Weights of a small mixture-of-experts language model, trained from scratch on English Wikipedia.
Size: 11 layers, width 192, vocabulary 15148, 64.1M parameters.
Experts: 2 picks a token, a softmax router.
Below are experts of layer 2 (counted from 0) of a mixture-of-experts language model. Rows are named router (the router's row for the expert), up (a neuron's input weights, with its number), down (a neuron's output weights, with its number) and show model dimensions 0-191. Each number is 200 + 30 x the weight over its row's rms, rounded and kept within 0 to 999.
Before each expert's rows: a language model's description of what the expert responds to; "gets" lists some tokens that make up at least twice as much of what it gets as of all text. This comes from a sample of Wikipedia text that the model never trained on. Tokens count by the router's weight.

# expert 20
Description: Name and taxon endings. Final pieces of place names, Latin taxa and song titles, such as -ina, -idae, -shire, -ville, Street, County, closing quotes.
gets: ")", "\"", "ia", "a", "i", "us"
router,259,196,197,170,203,168,186,234,211,237,193,222,220,235,224,193,220,152,180,199,200,180,231,176,233,241,229,246,198,182,167,238,222,160,188,229,159,227,203,223,201,194,233,267,164,192,186,246,232,231,201,148,202,174,188,170,229,178,260,192,182,194,193,226,183,238,202,223,220,197,191,137,177,269,267,186,182,122,161,194,162,196,193,195,257,177,230,174,163,233,195,173,208,203,259,223,232,195,262,217,209,217,217,130,222,171,169,173,173,218,193,187,194,248,230,162,222,141,178,206,188,166,148,179,190,189,146,216,258,171,228,248,194,170,190,214,199,223,219,159,197,153,219,195,244,179,175,230,220,199,223,232,196,213,216,199,208,211,167,208,232,192,204,150,193,163,178,161,194,218,194,210,185,196,227,250,260,222,178,222,200,144,173,185,237,149,193,198,229,172,160,225
up6,191,227,196,227,172,184,244,188,253,203,125,255,180,200,206,204,205,206,179,195,183,196,189,181,172,169,188,206,236,155,223,166,238,220,200,183,198,215,253,191,193,198,208,250,148,300,175,128,191,207,236,138,159,253,259,188,199,214,204,201,195,135,151,226,153,232,164,194,172,223,186,240,155,161,236,166,174,211,208,232,137,266,209,170,182,183,224,142,182,253,159,231,186,169,194,244,205,202,192,175,204,189,182,207,189,202,177,169,192,207,170,176,229,199,193,188,242,173,247,209,213,238,194,220,203,234,166,192,207,216,226,190,189,197,245,184,187,252,193,203,235,163,231,135,191,197,198,161,165,185,193,217,197,150,213,192,212,205,164,179,247,155,193,204,208,192,210,256,233,213,162,163,241,189,243,180,203,219,185,171,220,213,145,238,220,178,195,178,164,200,176,213
down6,221,186,199,143,207,209,145,208,174,172,207,141,176,161,202,193,234,204,188,223,174,196,173,180,235,222,216,201,168,182,252,231,160,158,213,230,210,208,125,214,201,203,228,193,224,112,250,200,146,160,177,219,260,225,166,208,207,211,202,218,234,271,226,192,199,176,198,207,251,153,191,155,231,191,149,204,197,207,171,136,264,170,204,253,167,256,156,231,233,126,236,161,200,219,198,192,173,221,220,192,201,187,225,223,184,220,201,202,216,209,228,233,175,248,208,237,186,187,163,189,177,183,194,218,230,171,246,213,155,193,185,236,204,182,146,183,183,166,204,203,204,190,198,236,198,223,201,218,238,218,202,162,154,196,122,191,235,190,246,230,149,231,191,191,221,204,215,179,158,231,221,220,133,194,176,194,222,218,226,203,198,190,199,162,181,236,196,230,243,206,234,176
up7,182,216,219,250,142,176,169,153,229,233,189,183,298,179,201,200,203,170,180,197,185,229,208,233,176,179,210,214,216,158,245,195,230,214,253,198,160,173,169,192,173,177,211,152,200,210,247,216,204,184,228,179,233,199,199,209,217,182,197,238,216,187,220,173,166,167,191,141,217,188,192,218,194,246,255,156,203,198,170,197,189,207,211,184,262,270,231,175,207,220,195,193,210,218,204,179,188,197,201,222,190,182,224,192,211,257,190,175,223,208,225,210,200,272,182,216,242,176,182,229,216,238,138,187,174,187,144,224,203,162,222,171,250,180,238,149,168,124,238,219,198,184,156,220,246,213,250,215,194,255,243,250,177,235,251,152,175,157,171,155,171,171,212,187,170,198,194,214,241,218,189,194,199,233,243,210,153,209,150,223,198,221,230,227,193,197,240,224,159,171,239,182
down7,192,209,241,188,230,204,212,267,208,182,226,213,189,225,158,117,159,233,288,241,171,188,240,216,195,185,186,219,194,206,170,214,180,171,224,190,195,198,185,188,160,207,207,250,221,213,201,173,211,231,193,235,204,213,208,184,203,164,181,185,179,149,258,192,266,185,192,237,185,173,153,203,183,205,167,193,245,215,202,209,208,171,180,220,192,186,139,191,195,162,217,192,209,166,201,221,194,192,184,184,175,160,184,236,223,181,233,241,187,213,106,152,214,189,216,213,157,188,190,174,154,197,221,194,218,188,259,208,220,196,220,224,155,167,171,249,190,221,156,253,196,195,191,216,173,197,163,195,181,206,162,183,216,159,224,253,195,250,189,205,278,185,156,237,214,141,226,166,173,186,191,225,191,186,183,209,215,169,161,204,222,184,173,179,293,193,178,165,277,159,168,209
up8,170,167,184,142,195,223,192,210,173,204,209,160,178,230,185,247,201,160,207,201,246,174,146,173,139,158,194,222,225,179,183,207,228,172,198,196,167,205,230,180,147,206,181,212,254,187,235,187,181,250,198,194,204,238,235,229,145,198,215,163,202,260,141,165,208,199,184,170,214,165,271,158,185,279,194,189,186,151,185,169,177,174,192,214,186,203,238,189,165,201,205,211,165,200,187,151,186,209,260,150,212,168,162,180,174,204,170,222,181,240,171,173,171,191,207,215,199,165,191,159,181,225,239,159,202,192,185,164,209,230,200,227,215,203,188,187,221,229,197,169,192,178,217,204,252,160,216,232,258,198,217,148,182,230,237,223,240,237,216,219,245,153,208,203,154,179,178,234,183,210,195,151,150,135,225,215,188,170,181,206,185,179,180,191,205,219,147,288,206,140,188,219
down8,207,214,168,224,216,171,143,179,176,156,127,170,195,210,219,186,194,212,245,188,110,227,256,206,169,235,194,143,259,189,213,176,181,255,220,203,177,191,203,276,222,204,199,162,178,194,203,189,172,212,195,183,210,204,180,146,241,209,174,196,191,168,184,200,166,228,244,167,173,233,195,230,208,165,175,175,212,198,168,264,227,245,220,206,187,225,206,168,260,205,167,180,181,160,222,196,204,191,167,211,209,218,204,157,215,171,242,185,184,145,247,232,230,187,153,188,160,207,241,204,243,206,202,233,226,230,255,194,244,210,230,184,238,209,217,213,207,178,223,216,147,194,233,201,187,253,206,141,249,170,173,227,166,224,146,199,175,199,235,175,152,225,231,181,247,187,203,163,177,191,203,189,259,244,196,162,221,198,204,179,229,204,185,253,172,181,209,190,222,249,231,170
up9,165,209,223,217,180,198,208,197,237,187,192,182,218,266,269,190,229,165,163,208,116,211,190,257,211,196,206,218,187,174,187,193,240,217,199,179,241,242,196,215,182,233,234,188,195,216,172,171,164,166,204,192,182,171,252,211,170,232,178,173,164,225,190,231,216,245,192,216,244,254,178,230,152,255,209,214,193,213,202,159,213,196,243,221,158,195,266,167,176,212,203,182,193,190,245,207,172,222,169,189,185,174,139,207,176,130,179,189,243,165,225,200,218,196,157,166,214,171,227,210,210,176,177,145,259,193,201,192,179,204,176,170,203,243,162,178,208,197,187,195,170,183,215,164,202,273,233,159,264,165,176,142,174,163,228,224,232,193,262,157,233,252,222,229,206,195,176,252,202,181,227,220,247,190,215,188,196,231,240,186,155,205,162,218,208,174,184,154,217,157,183,206
down9,190,185,207,248,141,195,183,247,282,227,206,222,200,199,247,183,214,223,220,179,182,147,201,172,211,203,189,218,251,201,235,173,190,262,229,176,128,260,227,207,207,178,207,204,209,193,163,246,171,251,228,191,231,208,148,232,186,160,174,159,203,249,199,208,173,199,149,127,206,216,166,214,168,203,228,186,242,175,210,210,258,257,221,190,167,212,200,191,198,197,212,220,187,152,191,208,205,259,200,160,143,152,172,248,262,141,185,236,201,202,219,196,199,203,154,237,193,213,204,226,190,201,170,195,197,215,229,207,166,244,148,174,217,195,187,262,125,155,185,205,149,194,186,172,200,206,191,216,203,196,220,161,215,222,227,223,251,197,213,138,185,186,212,227,194,197,204,168,222,202,199,186,212,203,240,190,181,223,225,205,222,214,196,221,154,207,193,227,220,137,164,148
up10,188,222,169,216,214,231,197,168,169,182,253,228,215,226,171,138,192,221,189,207,208,183,202,208,203,223,195,172,198,205,212,251,194,178,181,212,209,195,236,194,203,264,168,147,204,142,235,218,281,228,212,188,227,263,200,199,224,178,186,165,233,265,210,189,222,276,229,219,230,175,238,209,208,172,169,188,174,186,224,198,210,215,190,271,188,206,218,216,189,196,175,197,214,193,234,224,212,224,233,171,237,178,227,237,159,177,175,185,223,253,175,229,175,193,205,204,253,189,201,186,190,197,199,168,230,161,228,191,141,211,209,173,271,166,213,201,181,175,212,228,194,229,136,167,222,175,238,240,211,215,185,214,154,251,164,191,229,223,232,168,170,239,214,176,234,256,176,191,177,223,170,220,185,272,182,137,162,221,254,152,250,245,237,230,178,229,192,225,236,219,184,222
down10,213,191,195,185,114,172,208,232,211,213,184,194,177,191,167,195,220,174,200,183,229,226,216,229,205,185,203,177,207,132,158,179,219,206,257,187,167,163,212,225,193,217,233,270,217,192,162,248,203,237,134,196,248,215,273,168,153,188,169,208,208,187,225,211,160,232,192,202,226,172,214,181,203,238,171,131,212,242,178,265,247,209,208,125,227,195,203,204,229,166,248,225,177,139,169,210,206,227,138,205,190,196,183,214,219,242,233,143,165,144,206,216,203,197,198,224,177,163,191,241,203,175,221,231,194,235,201,92,210,204,181,233,228,239,246,169,171,208,182,170,190,158,199,222,178,185,176,158,164,180,203,214,210,169,221,187,198,160,173,216,233,200,197,212,192,174,202,201,227,202,231,235,169,206,256,207,254,188,211,252,186,224,191,194,200,194,219,219,202,245,203,217
up11,197,184,192,183,126,207,169,185,232,220,188,239,191,250,190,175,198,222,202,175,174,188,211,203,229,201,241,233,199,153,190,178,217,231,197,236,197,197,196,218,169,186,245,143,259,177,247,255,193,269,193,188,181,241,174,139,230,172,245,171,238,216,196,231,210,214,188,201,219,217,199,171,189,179,177,173,223,197,221,223,166,224,186,190,192,124,246,254,143,191,191,193,183,232,191,197,150,250,210,167,168,221,186,164,193,202,198,272,175,209,206,164,257,214,158,219,202,203,215,188,207,198,218,230,248,226,188,190,158,145,271,187,240,199,183,205,158,210,189,172,183,162,222,176,166,229,234,201,219,210,213,234,171,285,207,187,183,194,182,185,139,259,165,183,193,188,199,223,177,184,186,263,177,163,222,242,209,193,199,261,179,254,203,226,218,190,225,220,176,199,167,155
down11,204,194,196,225,222,219,240,242,157,109,212,233,153,179,206,229,227,217,173,232,216,252,156,184,215,247,201,132,219,198,209,231,178,204,224,201,209,215,225,187,203,248,195,316,152,197,198,215,168,142,155,158,209,182,180,201,184,208,154,189,175,230,200,204,168,232,206,199,162,161,225,225,183,164,222,160,192,158,168,191,271,221,236,176,227,211,194,183,195,214,219,202,217,181,181,227,263,197,176,193,210,205,209,231,219,174,201,184,245,172,171,150,187,179,220,207,173,176,200,196,205,170,168,204,178,217,192,229,164,212,154,146,188,194,176,246,177,253,242,263,154,249,160,245,189,185,177,250,166,222,192,228,218,122,191,208,246,185,206,220,224,159,206,200,192,173,199,209,244,208,216,190,196,215,141,161,184,258,213,193,210,174,196,215,179,182,178,225,187,215,213,212
up12,202,239,214,225,156,218,172,194,219,200,199,217,236,188,275,188,198,171,185,142,144,203,217,204,179,238,149,200,158,215,241,196,148,235,221,204,189,247,218,142,167,180,128,186,202,209,185,197,201,190,231,183,167,219,207,298,204,196,187,163,198,168,195,182,181,215,231,194,207,223,177,216,226,258,229,182,176,194,206,201,171,191,210,227,182,173,225,153,202,185,266,230,191,140,188,209,171,159,234,230,252,150,174,198,235,203,213,232,220,188,180,166,262,228,210,201,170,198,153,177,222,168,190,173,150,253,252,193,181,249,186,183,194,126,215,181,221,232,219,241,168,213,200,179,178,235,213,163,179,177,199,193,160,180,149,178,235,218,224,244,189,218,189,202,209,185,193,196,248,229,235,231,156,160,215,190,152,227,202,184,210,179,184,222,121,186,169,251,196,215,192,213
down12,142,165,162,183,184,212,169,223,218,254,221,172,183,216,209,171,167,181,208,255,201,184,168,175,255,187,254,195,234,197,162,223,197,215,215,178,210,182,257,232,238,195,199,246,199,207,221,211,166,219,258,144,181,166,162,196,168,210,191,209,162,220,201,195,200,225,182,230,194,163,236,173,156,157,169,268,187,194,173,187,159,251,206,216,217,162,215,223,175,138,176,190,206,190,204,166,236,163,118,157,205,182,166,185,219,196,187,229,128,194,220,235,184,154,193,202,211,216,252,176,230,206,203,228,235,152,143,189,190,192,246,216,202,234,170,281,214,179,160,194,157,173,184,171,187,171,176,211,225,177,141,174,190,257,184,225,184,210,221,149,208,182,186,228,180,164,215,164,182,192,196,188,271,245,184,202,212,161,196,179,232,156,168,193,237,224,219,203,219,198,214,222
up13,218,128,167,175,183,227,191,204,195,209,198,234,189,234,169,171,186,161,183,224,198,222,197,257,247,186,219,186,212,249,171,216,229,164,260,220,196,191,222,225,226,208,260,251,157,233,269,201,159,200,228,239,232,162,229,145,219,207,177,208,221,192,261,231,183,220,215,220,207,203,186,166,204,170,185,199,207,221,215,198,219,210,187,266,196,209,181,171,210,253,188,267,206,207,171,186,249,174,163,203,197,183,218,118,265,167,205,204,148,164,200,158,216,213,154,191,233,253,172,270,180,169,234,211,159,206,192,138,218,199,218,220,221,230,162,189,209,167,227,175,151,228,181,219,217,213,200,168,190,193,207,251,234,230,195,160,167,184,179,176,214,246,185,210,199,182,153,209,210,139,174,198,218,215,187,191,246,246,172,199,154,219,236,215,219,174,214,211,236,203,158,164
down13,124,240,201,216,184,190,230,209,210,211,203,163,189,171,194,212,199,214,175,164,174,271,200,200,171,223,199,159,143,262,218,224,210,208,181,168,181,216,232,203,190,256,132,193,251,216,194,244,172,202,191,209,193,220,159,251,200,166,170,194,168,251,161,145,185,241,185,174,195,231,228,242,234,247,209,167,239,204,196,229,226,213,226,203,231,208,229,230,167,151,209,146,210,198,246,222,212,215,255,238,186,195,169,202,207,212,202,210,198,205,175,223,175,202,221,203,181,178,159,107,228,189,222,169,171,177,222,183,180,213,197,148,172,211,240,201,230,193,182,227,209,182,214,248,254,212,154,194,177,169,160,203,194,207,211,165,178,207,228,145,120,171,203,174,268,206,207,262,153,175,215,190,208,216,177,227,196,191,191,171,247,187,190,144,177,231,186,220,189,173,260,204